Below are experts of layer 3 (counted from 0) of a mixture-of-experts language model. Rows are named router (the router's row for the expert), up (a neuron's input weights, with its number) and show model dimensions 64-95. Each number is 128 + 24 x the weight over its row's rms, rounded and kept within 0 to 255.
After each expert's rows: a language model's description of what the expert responds to. This comes from a sample of Wikipedia text that the model never trained on.

# expert 0
router [ 97 114 101 108 110 128  71 163 178 124 115 147 133  55 109 105 101 136 153 124 138 147 129 129 106 149 124 112 148 158 151 145]
up0 [117 143 120 127 124 124  87  94 145  93 131 144 137  94 126  97 172 101 110 140 153 122 120 109 117  89 133 141 159 152 118 116]
up1 [132 139 125  92 134 108 120 104 158 108 126 104 132 112 162 190 118 139 114 169 151 132 135 146 112 122  62 106  99 113 114 134]
up2 [175 115 141 165 129 146 164 112 120  86 125 107 138 146 109 104  90 129 134 140 200 135 135 145 105 157 146 125 156 170 112 124]
up3 [132 131 122 102 127 124 124 127 107 119 110 111 114 114 158 183  81 124 125 100 137 149 138 146 109 158 140 111 149  87 131 140]
up4 [114 131 102 102 141 134 141 105 148 185 145 134 109 150 100 127 158 146 157  99 111 146 109 131  71 119 111  93 145  99 126 117]
up5 [134 126 101 151 152  83  86  41  91 115 142 141  79 112 159 125 129 116  97 157 105 150  81 154  97 104 118 115 111 114  88 172]
up6 [134 149 110 106 151 142 114 133 155 134 131 145 180 123 108 114 138 100 121 125 159 163  85 131 118 121 150 130 174 107 123 133]
up7 [130 148 106 114 119 142 138 114 133 123  90 163 113 112 169 126 139  95 156 152 133 136 128 132 155 127 122 115 144 155  94 109]
up8 [158 116 148 135 139  98  85 142 165 160 100 119 123 119 124 169 164  89 166 146 107 130  97 177 133 123 131 119 111 105 131 110]
up9 [169  83 145 140 159 155 156  84 137 144 136 150 117 104 126 115  96 104  84 142  78 130 154 117 156 119 120 128 132 122 147  97]
up10 [149 132  94 121 157 134 148 146 162 140 134 113 124 125 131 104 110 145 150  92 155 116 128 103 130 101 137 108 124 155 129 145]
up11 [125 164 133 135 104 121 115 146  93 135 146  75  69 143 109  98 126 115 116 104 111 129 152 125 103 112 151 134 138 125 135 161]
up12 [ 87 153 131 115 163 158 114 117 113 135 139 109 163 140 110 124 127 163 119 123 112 167 141 128 140  81 147 116 110 143 144 111]
up13 [148 135 120 150 156 120 114 137 159 140 117 115 111 117 102 104 141  89 140 171 177 106 156 169 101 120 150 151 154 142 136  69]
up14 [129  89 126 103 160 108 116 115 133 139 141 105 125 166 126 197  78 143 109 112  84 137 107 101 135 118 108 105 129 141 152 111]
What it handles: Adverbs and -us pieces

# expert 41
router [119 117 116 117 135 104  84 140 131 142 105 147 146  84 103  86 115 105 158 113 118 139 113  89 100 129 113 141 120  95 141 115]
up0 [133 145  94 111 119 129 149 158 129 146 149 113 127 167 118 137 113  99 135 146 131  98 148 167  85 142 124 114 118 165 118 118]
up1 [129 108 169 117  84 142 114 104 129 129 156 133 118 132  98 175 136 132 138 103 128  96 121 100 152 120 137  87 121 115 119 113]
up2 [115 148 131 139 127 158 128 118 161 163 144 157 157 179 118 119 137 162 147 147 120 127  84  88 133 127 153 126  76 105 122 121]
up3 [ 93 120 141 127 127 133 142 137 141 102 100 136 115 165 152 125 155 107 112  98 141 143 129 130 141 113 127 136 163 121 154 129]
up4 [147 146 115 115 193 141 129 101 169 139 142 147 133 107 126 108 104 149 134 156 126 133 149 118 129 148 111 140 119 149 138 123]
up5 [114 128  96 173 114 126 149 141  98 125 135 164 141 110 115 111 126 141 158 110  74 162  82 151 151 164 120  98 132 130 128 154]
up6 [164 159 144 152 135 119 131 136 118 124 144 158 131 137  84 128 108 103 144 128 160 168 101 118 123 130 156 115 106 137 110  88]
up7 [149 125 160 104 119 116 130 108 122 137 135 157 118 110 149 120 120 109 142 119 121 105 156 142 136 142 171 123 138 155 105 119]
up8 [123 110 130 125 108 119  62 149 119 130 112 137  76 125  66 131 155 131 122 129  98 130  87  82 149  73 156 147 131  79 140  84]
up9 [131 105 150 131 154  92 139  79 108 124 107 162 155 127 108 179 131 119 134 101 121 130 102 112 117 130 149 157 101 138 155  96]
up10 [136 128 114 162 137 100 152 102 137 115 127 107 148 139 129 144 141 141 124 157 151 105 161 122 109 150 100 122 123 136 153 114]
up11 [143 105 145 143 121  82 146 148 140 116 107 115 106 105 123 148 119 109 120 134  69 115 134 137 105 149 105 173  85  90 121 152]
up12 [120 137 107 139 136 119 103 156 107  83 124 151 113 137 133 148 134 170 102 120 126 135 126 134 157 153 116 164 112 100 142 117]
up13 [ 89 128 163 120 173 154 150 105 147  97  93 127  82 117 115 121 143 103 153 112 115 169 130  92 117 122 128 137 133 119 132 130]
up14 [ 89 111 154  88 129  78 140 171 150 106 127  86 138 135 117  68 138 140 128 122  85 105 132 120 117 107 146 162 142 117 132 119]
What it handles: Infobox and table separators

# expert 54
router [129 105 117 165  94  85  97 122 142 112 129 102 152 130 128 133 107 133 128 140 151 146 153  96 118  84 115 147 131 149 203 152]
up0 [154 134  91 148 109 130 165 124 127 108 152 157  86  88 118 107 104 127 138 123 186 106 143 101  74  86  84 158 143 141 130 104]
up1 [100 127 134 135 175 127 140 124 125 116 158 125 156  96 128 129 192 132 112 143 127 121  77 110  70  96 184 128 127 128 119 108]
up2 [185 103 137 130  76 101 131 117 151 123 142 135 112 151 140 141 113  98 119 108 154  93 104 164 101 128 146  90  90 148 132 140]
up3 [161 122 149 143 124 130 165 117 124 173 138 125  69  96 137 109 102 120 141 110 115 137  83 124 155 132 108 119 155 115 108 206]
up4 [140 113  68 121 101 105 102 135 124 137 126 111 137 136 164 145  90  72 128 131 107 134 117 106 142 117 148 123 105 110 149 133]
up5 [163 121  90  71 133 116  97 154 116 123 124 136 131 129 160 132 107 154  93 106 110 116 165 131 120 133 139 174 152 145 167 143]
up6 [123 130 126 167 112 109 105 139 136 109 112 137 111 126  79  99 146 120  95 151 183 166 128 110 113 121 102 129 103 130 107 185]
up7 [156 146  80 164 103 132 135  90  97  89  92 148 101  96 140 100 152 168 156 153 151 165 184 129 156 137 100 154 118 120 146 142]
up8 [118 106 110 136 123 118 147 144 119 154  90 120 130 105 175 141  92 177 162 166 135 136 135  95 132 118 122 156 124 122 127 168]
up9 [173 120 123 133 129 170 125 129 117 103 155 106 124 136 135 122 145  86  93 141 139 110 128  90  94 135 100 159 123 115 109 161]
up10 [100 131 153 119 142 105 131 139 115 127 133 139 117 150 147  87 149 156  92 158 131 111 156 116 173  88 100  90 149 141 116 136]
up11 [122 128 105 152 127 166 112 135  86 149 147 113 144 197  99 114 147 115 128 123 164 101 124  96 120 142 163 121 112 134 127 114]
up12 [136 159 144 129 105 136 108 146 119 142 157 134 111 167 155 105 126 163 112 166 113 135 107 116 110 123 119 147 122  95 183 147]
up13 [ 94 108 113 132 105 113  97 174 116 119  92 114 104 169 102 125 127 189 117 114 117 149 137  88 142 122 148  99 160 159 142 182]
up14 [133 128 140 142 125 111  86 151 117  90 141 105 143 120 160  97 179 141  89 106 103 141 140 155  89 128 121 111 111 154 125 148]
What it handles: Line starts, structure

# expert 13
router [159 117 111 121  81 128  96 195 134 153 173 114 158 136 122 133  95 155 142 140  87  88 129 107 126 109 145 104 126 140 144 124]
up0 [140 168 135 177 143 118 170 114 147 134 146 174 148 136 132  98 116 127  93 136 122 125 130 161 133 111 196  96 127 133 110 115]
up1 [114  75 119 130 128  87 126  83  82 113 118 117 149 126 105 123 155 130 106 111 133 138 156 181 130 101 168 123  89 130 159 145]
up2 [135 129 197 129 109 126 164 127 152 114 170 149 134 129 156 141 100 123 106 148 173 135 159 131 167 100 139 115 151 162 123 122]
up3 [100 122 135 111 135 149 150 108 111 163 135 155 176  98 104  91  93 127 136 126 147 108 128 156 108  99 150 130 116 158 134 131]
up4 [138 127 210 146  76 110 129 117 112  93 197 142 145 107 145 128 102  99 135 123 135 144 121 135 172 149 109  76 163 105 120 101]
up5 [123 153 135 124 146 156 114 106 157 158 120  67 178 105 142 119 110 138 132 163 105 178 150 117 126 167 130 146 105 112 136 102]
up6 [129 105 140 122 149 117 141 120 109  93 133 146 136 103 123 134 122 102 145 148 116 147 150 158 160 122  99 161 154 134 136 130]
up7 [ 95 132 118 140 126 164 134 134 107 128 140 145 113 121  98 149 150 163 170 107  67 157 103 158 133 155 127 129 106 113 107  87]
up8 [101 134 131  99 170  92 119 122 140 146 109 104 161 124 147 110 132 102  90 180 100 133 150 115 145 147 120 171 140 117 135 130]
up9 [144 128 156 136 167 136 109 131 143  93 112 137 121 143 123  63 155 122 133 148 126 136 124 105  98 120  94  91 160 121 125 170]
up10 [160  87 129 100 130  91 154  83 161 100 140 106 109 147 125  86 127 128  91  94 151 154 175 169 119 108 138 178 112 150 154 160]
up11 [136 148 147 113 136  93 117 120 170 173 167 131 111 132 153 126 114 102 120 113 153 133 130 141 120 132 129 118  79 144 128 143]
up12 [152 141  76 127 114  70 126 113 132  97 130 106 153 118  80 135 160 145 100 125 138 169 108 144 111 138 141 123  95 143  92 128]
up13 [115 131 104 100 102 177 107 137 141 134  99 137 106 124 159 121 116 158 101  93 156 166 171 136 137 155 110 155 134 157 125 119]
up14 [130 136  95 100 127 128  99 143 151 168 135 138 113 140 119 138  91 150 134 132 125 114 134 136 111 145 133 160 130 168 136 139]
What it handles: Pieces after V

# expert 51
router [153  55 115 128 119 116 100 146 143 139 140 122 148 107 147  75 103 122 113 180 143 125 177  88  91 129 178 115 133 145 140 140]
up0 [141 105  90 130  98  68 131 133 144 147 142  93 118 159 151 121 106 142 167  88 129 102 110 109 123 136  92 124 113  96 134 108]
up1 [105 154 153 139 111 124 169 145 119 115 184 102  91 138 144 110  96 110 135 140 140 129  71 137 137 131 124 154 102 138  96 180]
up2 [126 165 168 107 114 142 155 156  97 127 152 122 127 125 104  78 142 127 112  99 130 149 151 125  53 141 156  96 137 172 139 119]
up3 [ 88 111 110 135 124 121 100 128 147  98 135 119 171 107 102  73 121 101 115 132 105 107 143 129  61 133 134 147 119 139 162 102]
up4 [122 170 117 164 107 124  99 184 123 140 129 153 171 138 163 104 135 118  99  87 149 121 114 125 132 149 125 132  85 138 125  97]
up5 [113  90 113 106 111 139 113 102 139 136 136  73 130 166 136 129 131 130  91 146 112  86 122 130 128 133 129 136 116 134 167  99]
up6 [114 130 140 126 138 116 104 146 127 139 106 131 144 160 101  93 128  88 128 144 113 124 133 140 102  84 125 145 114 117  90 119]
up7 [100 135 161 119 106 134 138 164 146 133 110 119 148 141 148 124  95 138 155 113 131 126 150 141 100 110 123 150 120 130 123 133]
up8 [159 135 106 101 190 116 102 149 124  91 146  65 138 132 105 103 143 130 101 131 112 109 135 130  91 103 182 112 115 153 113 123]
up9 [162 138  95 136 130 143 158 122 163 108 141 150 123 107  95 145  95  79 131 156  88 172 138 113 111 131 125 111 151 136 100 141]
up10 [100 146  97 157 141 148 145 120 136 134 145 107 133 151 138 120 105 126 132 148 131  74 132 130 124 101 145 152 133 114 148 152]
up11 [112  76 116 126 111 146 172 116 141 113 127 104 177 148  98 100  95 159 126 121 127  84 115 123  95 121 113 130  92 137 123 119]
up12 [151 118 117 134 110 132 110 136 137 118 132  94  94 166 122 140 116 142 141 119 141 120 120 110 154  89 152 120 141 125 140 105]
up13 [ 97 130 148 129 111  83 113 174 162 144 111 158 180  70 165  91 121 109  92  94  90 124  70 111 104 143 187 162 140 126 137 137]
up14 [178 137  85  62 126 142 128 112 149 160 139 176 142  92 173 105 131 159 125 122 143 145 109 127 117 139 112 126 132 156 113 101]
What it handles: Of and quantifiers

# expert 19
router [112 147 103 144 114 103 125 127 136 118 149 125 139 120 141 106 110 126 149 108 168 111 150 141 137  94 135  97 128 151 158 101]
up0 [152 107 112 125 155 138 116  93 110 115 117 121 118 113 117 107  94 128 147 147 136 112 156 169  84 151 138 114 112 136 120  84]
up1 [110 116 136 119 112 102 154 110 117  91 126 169 149 118 183 110 134 144 194 162 117 115 137 170 155 113 123 140 147 100 121 107]
up2 [113 157 135 118 137 158 130 118 173 129 105  92 108 112 124 116 118 110 149  92 129 147 124 127 114 157 108 135 137 115 112 145]
up3 [129 140 110 109 135 105 111 150 116 125 115 134 146 130 175 111 127 112 108  79 137  93 122 110 118 188 109 112 107 120 112 101]
up4 [121 142 124 121 115 158 134 130  83 111 106 102 161 134 148 125 136 131 133 119  98 158 117  91 153 171 111 113 152 132 129 126]
up5 [140 129 148 138 115 129 137 114 146  73 109  94 114 151 115 175 103 146 119 157 171 126 148 140 149 103  98 145 131 159 139  72]
up6 [112 101 139  85 116 129 131 171 104 184 159 155  83 128 146  99 131 137 123 154 146  84 156 141  81 111 140  97  84 136 118 125]
up7 [145 134 152  89 108 138 116 102 159  96 138 126 131 144 130 154 126 117 128  93 140 122 156 127 149 115  98 111 135  99 141 151]
up8 [147 124 112 128 115 128 152  98 168  85 122  87 104  93 136 134 158  82 144 133 132 137 122 146 130 123  82 165 125 147 141 164]
up9 [111 129 134 127 143 147  71 123 135 142 102 164 118 115 110 132 136 122 114 143 134  82 128 110 135 149 130  92 129 110 122 111]
up10 [107 131 141  93 134 130 146 123  81 155 107 116 151  95 113 100 114 158 114 125 128 124 100 148 130  92 165 102 130 139 166  89]
up11 [100 106 116 143 128 150 148 117 149 116 135 122 124 123 128 113 127 125  90 105 143 124 100 134 166 113 128  89  81 123 173  97]
up12 [142 169 129 106 112 109 132 115 180 108 146 126 153 146 161 148 147 152 129 134 124 149 117 153 143 158 153 168 106 120 139 141]
up13 [102 113 140 133 115  92 123 116 154 124 108 149 147 139 148 101 154 113 115 151 158 137 169 149 159 123 128 118 109 129 133 118]
up14 [136 123 106 140 130  99 134 107 124  87 121 124 134  91 151 107 148 153 156 143 136 160 107 147 120 134 155 148 106 102 125 122]
What it handles: B/P/St word starts

# expert 50
router [137 145  91 132  90 129 110 151 136 158 140 148 148 104 144  70 100 122 147 163 119 141 126  65 111 115 122 137 120 109 138 133]
up0 [146 124  60 139 128 162 139 166 116 117 140 119 158 174 130 130 115 149 132 148 124 159 168 130 118 138 152 118  95 144 128 143]
up1 [118 166 171  87 173 155 160 160 101 123 154 137 140  78 141 109 107 142 155 159 163 100 147 100  97 169 116 112 143 133 176 142]
up2 [ 92 167 192  92 132 145 127 133 143 138 121 152 152 147  96 160 125 161 105 100 107 101 120 106 115 105 119 115 111 156 144  77]
up3 [150 130 145 179 124 138 137 145 129 160 121 167 148  80 161  66 124 112 142 173 165 188 103 113 102 122 110 116 154 118 161 141]
up4 [134  89  83 128  99 122  96 168 136 129 142  74 128 177 202  74 147 156 126 124 151 139  99 160 128 127 104 108 182 130 131 104]
up5 [144 141 135 107 142 117 131 134 150 141 117 127 149 113 168 136 109 106 116 130 147  96 149 160 116 161 126 146 128 127 129 137]
up6 [125 138 114 110 126 150  69 124 155 128 117 144 119 106 129 119  64 148 111 152 135 128 103 135 146 146 138 148 133 201 108 123]
up7 [144 150 112 162 140 115 139 124 132  99 169 134 150 122 130 148  87 170 155 133 101  79 118 145 102  98 132 147  86 144 116 121]
up8 [107 142  98 152 102 124 126 128 111 155 144  63 116 103  86 101  97 122 162 107 112 147  86 139 140 115  96 148  80  85 155 178]
up9 [175 125  93 128 140 150 114 147 164 134  99 153 136 154  96 122 115 108 134 167  92 102 117 157 143 164 168 135 127 133 117 121]
up10 [124 136 121 117 118 131 148 137 138 136 149 109 103 180 119 142 100 124 152 120 131 179 115 119 164  86 160 116 124 125 118 128]
up11 [145  83 129 131 123 131 137 148 149 134 122 150 164 141 102 105 155 109 161 164 161 158 147 155 152 141 112 153 117 114 117 126]
up12 [150 121 174 160 155 111 149 155 151 103 105 149 159 143 122  78 126 148 126  93 124 182 147 110 141  96 150 117 145  87 124 136]
up13 [161 143 154 106 117 111 108 113 137 118 147 174 141 115 131  94 145 138 145 139 155  36 141  90 100  95 126 116 124 127 159 109]
up14 [141 122 124 171 125 120 142 144 136 105 147  95 124 149 136 126 132 175 154 113  96 132 148 101 151 121 129 137 120 171 105  94]
What it handles: Colons and semicolons

# expert 26
router [ 98 114 113 106  95  89 129 140 125 125 158 157 133 126 134  78  99 145 151 145 190 128 127 111 112 115 117  72 137 122 129 167]
up0 [113 123 148 138 118 103 150 110 154 125 132  99 142 155 106 103 123 101 129 115 117 160 115 126 131 112 169  93 167 100 146 148]
up1 [ 91 136 158 103 120 145 124 159 107 123 106 110 135 119 118  64 109 114 126  93 150 117 149 123 111 172  87  86 143 177 149 138]
up2 [102 152 138 137 145  87 104 154 127 150 144  95 161 145 148 137  86  83 113  93  94  96 140 145  76 102 136 127 123 156 165 104]
up3 [ 97 100 147 114 123 109 122 163 167 120 120 155 117 148  93 131  98 118 139 124 150 139 112 126  75  84  81 123 105 118  86 120]
up4 [134 103 124 110 124  67 191 141 150 112 173  97 105 150 161 152  94 126 151 119 148 148 130 117 135 109 127 137 135 117 123 138]
up5 [114 140 153 114 127 169 120 136  81 163  81 118 148 158 114 119 125 119 100 143  83 151 108 155 115 108 143 126 132 144 100 120]
up6 [142 129  57 117 116 131 113 124 153 160 170 113 124 126 118 147 125 130 136 136 166 135 140 165 117  51 136 128 123  77 141 116]
up7 [151 130 137 146 110  87 113  81 133 128  90 134 174 137 118 170 113 158 164 121 135 114 138 176 114  93 118 117 136 102 121 144]
up8 [139  98 114 163 139  73 144 107 112  81 119 140 126 130  99 150 135 111 127 117 163 167 148 108 151 102 128 111  77 135 136 132]
up9 [ 79 121 144 127 177 124 135 133 173 101 138 161 145 151 127 158 117 119 140 122  94 137 125  87 156 113 143 127 101 113 151 139]
up10 [155 146 125  55 162  75 146 130 156  88 163 101 130 126 117 114  67 126 118 131 123 137 114 187  95 123 150 114 128 121  77 165]
up11 [147 116 128 134 150 118 121  95 125 122 125 123 139 155  98 134  86 133 134 150 118 147 131 112 127  92 147  84 140 133 151 121]
up12 [ 92 118 141 141 153 125 112 128 128 100 115 169 114 145 126 119  96 130 149 155 109 108 106 150 119 128 137  68 110 121 121 176]
up13 [139 102 127 110 185  66 122 126 111 119 159 101  97 185 112 113 139  76  98 134 153 119  89 130 146 122 144 127 123  63 146 148]
up14 [108 141 127  97 124 133 109 153 132 108 143 130  99 104 126 115 101 126 152 125 133 127 140 110 142 118  66 126 134 114 132 138]
What it handles: F pieces and table blanks

# expert 35
router [137 140 106 148 144 122  96 123 165 147 156 113 141 123  74 116 100 128 188 130 134 102  98 100 108 144 116 124 113 123 156  93]
up0 [144 101 118 140 130 123 147  95 141 135  90  64 130 143 111 107 123 180 135 143 151  98 129  77 111 120 146 106 117  80 150 151]
up1 [116  73 127 107 123 130 159 135 129 171 142 126 156 128 142 125 107 126 132 146 115 122 142  89  72 113 129 150 169 137 119 123]
up2 [114 148 145 153  88  94 170 135 182 113 129 146  99 130 162 156 118 122 128 122 143 143 112 118 152 142 136 101 105 142 142 154]
up3 [131 149 111 111 124 141  97 153 189 130 122  79 123 130 135 130 173 130 108  75 147 131 109 139 108 152 100 114 138 133 183 106]
up4 [121  90 157 108 165 104 163 122 148 108 122 129 139 107 107 115 126 179 107 118  94 159 106 107  91 107 132 139  90 110 148 130]
up5 [140 127 137 151 118  56 139  69 154 113  89 137 141 118 108  67 175 144 114 135 127 130 162 138 138 176 142 101 153 106 133 124]
up6 [156 143 140 130 162 121  86 125 147 151 122 119 120 164 135 159 146 124 143 117 138  89 140 134 130 156 179 139 124 108 134 155]
up7 [113  86 104 143 123 123 170 126 181 141 142 113 132 145 127 116  94 114 118  93 150 164  92 138 172 179 135 135 128 169 104 176]
up8 [145 114 145 152 152 142 139  96 116 120 130 109 122 135  92 124  60 143 155 119 157 105 148 133 148 126 130 121 104 159  94 144]
up9 [ 85 137 145 129 110 126 124 145 114 127  82  86 136 138 137 181 128 141 129 116  93 106 147 108 124 140 152 108 124 131 138 153]
up10 [167 122 118 113 144 155 123 138 130 161 136 146 157 121 137 116 144 117  82 138 136 125  96  85 158 116 124 115  89 110  77  94]
up11 [111 132 167 149 102 124 124  94  99 154 130 124 113 145 133  99 119 137 175 128 160 119 169 109 146 168 135 150 114 167 140 169]
up12 [119 111 133 125 106 160 116 162  91 179  98 114 146  97 132 123 158  88 103 153 129 129 121 126 124  93 143 165 114 149 152 107]
up13 [135  95  91 153 141 123 118  94 146 127 104 151 141 105 140 159 119 117 132 107 156 123 123 128 129  88 126 115 164 109 107 127]
up14 [ 97 158 120 101 119 141 124 129 131  85 100 112 136 125 102 129 122 164 153 119 117 166 150 197 119  80 165 128 135 142 141 142]
What it handles: Location and time prepositions

# expert 45
router [172 108  67 112  80 145 116 137 120 127 128 130 155 121 129 152  97 131 123 131 169 101 112 115 117  99 178 143 137 116 143 107]
up0 [170 148 119 138 164 115 117 167 105 130 113  84 122 119 114  96  99  77 153 123 102 140 119 151  98 116 176 155 176 119 133 129]
up1 [ 53 106  92 144 158 157 148 129  98 181 110 133 156 112 146 151 135 110 146 127 137 134 119 100 148 100 133  97 113 109 119 127]
up2 [142 166 146 133 121 129 135 118 135 162 166 138 136 127 162  95 131 112 118 121 133 157  76 159  77 105 125 116 129 110 126  95]
up3 [ 89 149 152 154 173 158 116 109 129 118  87 123 155 116 177 130 121 147 135 125 142 113  95  88 103 100 102 107 118 115 112  99]
up4 [142 115  80 136 155 147 142 135  91 120 111 115 159  88 110 102 133  98 135 119  95 128  88 122 157 168 120 125 147  67 121  87]
up5 [118 127 133 183 150 121 141 148  82 103 120 164 132 146 134 135 120 131 116 134 116  95  91 136 141 115 137 135 125 138 145  86]
up6 [171 152 143 147 148 112 133 102  82 138 139  99 112 130 180 130 116 125 117 143  71  86 123 118 102 148 151  79 109 141 160 193]
up7 [119 139 137  95 145 131 102 143 118 148 130 160 129 113  71 116  86 120 175 147 142 105 118 166 151 131 157 122  76 111 119 100]
up8 [146 106  86  87 110 133 163 137  97 146 133 122 175 130  85 107 130 107 118 132  98 129 129 100 164  86 151 130 122  90  96 141]
up9 [137  80 104 119 154 138 126 103 118 160  88 142 146 112  74  98 112 135 111 141 120 125 130 121 138 112 116 105 112 153 121 142]
up10 [120 192 136  83 140 134 125 131 120 126 112 118 128 121  93 159 185 111 128 126 143  79 122 106 128 119 213 131 106 122 138 139]
up11 [136 140  99 104 105 154 130 141 165 124 127 105 160 138 156 137 145 146 154 154 174 121 123 104 121 141 147 164 105 167 129  90]
up12 [ 82 152 125 138 146 156 125 114 103 103 135 129 138 133 113 111 124 130  82 120 113 100 108 125 171 148 113 134 107 165 129 143]
up13 [130 145 143 120 112 134 158 103 107 112 132 114 147 138 109 190 126 125  68 120  95 146 130 113 149 110 130 109 159 160 193 139]
up14 [102 144 127 131 126 147 175 131 116 116 163 124 113 158 125 111 158 191 104 145 127 112 117 153 154 151 152 119 114 148 133 149]
What it handles: Periods and et/ot pieces

# expert 20
router [164 112  93 116 102 129 111 168 176 143 117 130 145 102 129 107  76 113 171 123 103 103 138  97  76 170 106  71 118 124 157 126]
up0 [121 137 128  89 151  61 153 138 149 111 131 116 126 133 146 149 117 163 159 128  94 126 101 101 155 187 146 118 163 157 132 106]
up1 [149 125 132 134 131 107 121 124 169 134 109 105 167 117 139 137 127 112 126  93 102  98 103 191 134 140 167 151 147 131 141 131]
up2 [128  82 118 209 108 155 154  77 154 140 127  91 162 136 142 119  89 124 137 117 117 131 110 138 125 130 114 129 137 132 128 102]
up3 [180 108 131 102 153 134 168 141 138 119 123 121 152 110 120 122 149 155  87 132 133 113 135 137 142 173  88 127 146 111 116 144]
up4 [ 80 162 140 133 104 109 158 152 166 103 116 147 125 131 142 126 129 105 103 135  85 149 134  99 138 132 129 138 102  88 148 148]
up5 [146  89 135 110 167 108 134 152 146 116 113 176 170 161  89 108 143 163 140 115 103  82 167 125 155 171 120  85 115 114 110 125]
up6 [173 159 137 147 164 115 129 145 127 116 114 127 148 135 102 158  90  80 101 118  95 164 140 146 125 157 120 199 165 123 193 108]
up7 [141 136 129 145 141 130 143 124 116 145 146  96 116 106 110 132 134 112 110  97  91 136 176 108 115 132 125 125 119 133 127 131]
up8 [145 155 117  93 120 138 159 145 136 136 111 101 127 137 131 127 111 155  85 131 102 146 102 149 146 161 104 135 115 168 115  92]
up9 [130  99 114 141  95 147 109 130 104 162 137 102 145 123 122 127 104 162 168 178  87 166 127  93 114 138 100  64 112 115 171  77]
up10 [ 98 123 125 142 121  93  85 127 141 124  61 110 117 151 124 116 114 129 126 120 137 115 118 129 144 148  98 161 105 150 133 149]
up11 [162 163 132 116 146 164 116  94 162 123  85 130 129 100 137 108 135 147 130  81 114 114 140 144  67 114  97 131 118 111 137  70]
up12 [158 129 136 125 166 104 145 174 126 146  87  99  96 138 147 122 109 164 145 122 133  98 143 122 127 122 120 157 159 102 128 112]
up13 [142 123 162 102 154 146 158 105 165 136 135 192 104 110 130 131  94  66 135 119 126 158 162 117  96 173 127  85 112 134 130 144]
up14 [107 113 150 156 182 115 162 109 158  82 120 114 142 148 176  84 144 164 153  95 105 130  99 115 112  99  79  87 140 126 144 116]
What it handles: Latinate word stems

# expert 29
router [141  97 102 106 128 128  94 140 172 153 148 110 117 121 132 137 114 149 147 131 126 117 146 130  95 113 168 139 106 152 147  93]
up0 [134 163 163  95 124 116 120 155 101 112 155 125 169 177 125  97 147 151 117 120 118 165 130  92 147 171 115 135 138 125 132  91]
up1 [ 89 133 149 123 106 120 159  98 152 138 132 147 142 143 134 136 152 133 148 140 123 117 123 143 137 193  81 103 155 124 128 168]
up2 [117 123 108 169 125 169 152 119 135 121 116 113 162 184 182  99 101 152 138 132 140 112 153 138 134 125 154 145 142 180 131 124]
up3 [127 115 114  90 133 134 133 125 148 130  82 143 117 143 173  87 123 109  93  95  98 150 160 143  94 119 141 108 100 118 109 136]
up4 [145 145 118 128 120 132 122  84 141 143 130 134 163 142 118 157 107 105 119 144 105 132 112 162 108 157 129 141 114 113 137 120]
up5 [ 70 173 131 136 154 126 105 125 124 125 139 115 117 113  81 169  76 118 199 116 112  98 121 137 131 109 179  87  55 162 115 142]
up6 [128 144 159 116  77 124 158 140 131 152 112 120 121 157 116 135  97 156 117 169 108 166 144 103 155 140 110 137 150 180 111 115]
up7 [103 102 124 116  95 118 158  96 113  82  53 140 134 146 118 127 146  95 164 155 106  98  63 166 100 132 140 111 138 111 112  84]
up8 [175 140 109 108 115 114 111 128 135 106  92 139 111  98  96 142  90 123 108 109 153 120  95 117 121 105 129 134  84 129 128 142]
up9 [156 162 150 111 108 107 129 126 149 146 158 101 158 118 145 162 134 133 133 138 105 115 103 161 134 124  86 113 157 141 158 128]
up10 [135 132 118 135 191 143 103 126 191 129 122  96 123 119 106  81 106  95 112 133 142 107 170 174 149 158 120 114 151 152 109 131]
up11 [143 139 130  97 142 142 138 111 143  80 125 105 144 130 138  99 114 159 116 167  90 125 145 111 104 154 108 151 144 113 153 150]
up12 [101 102 141 121 156 115 167 113 127 131 168 161  80 132 125 136  85 156 104 132 106  95 129 122 131 124 119 112 141 137 110 153]
up13 [119 131 134 110 129  95 119 100 127 157 124 175 127 127 180 179 127 101 102  91 157 120 141  61 139 135 143 121 138 148 113 144]
up14 [164 139 117  99  89 139 115 128 124  85 115 135 144 124 131 171  93  89 134 154 137  94 101 140 129 157 176 129 129  95 125 125]
What it handles: Mid-word or pieces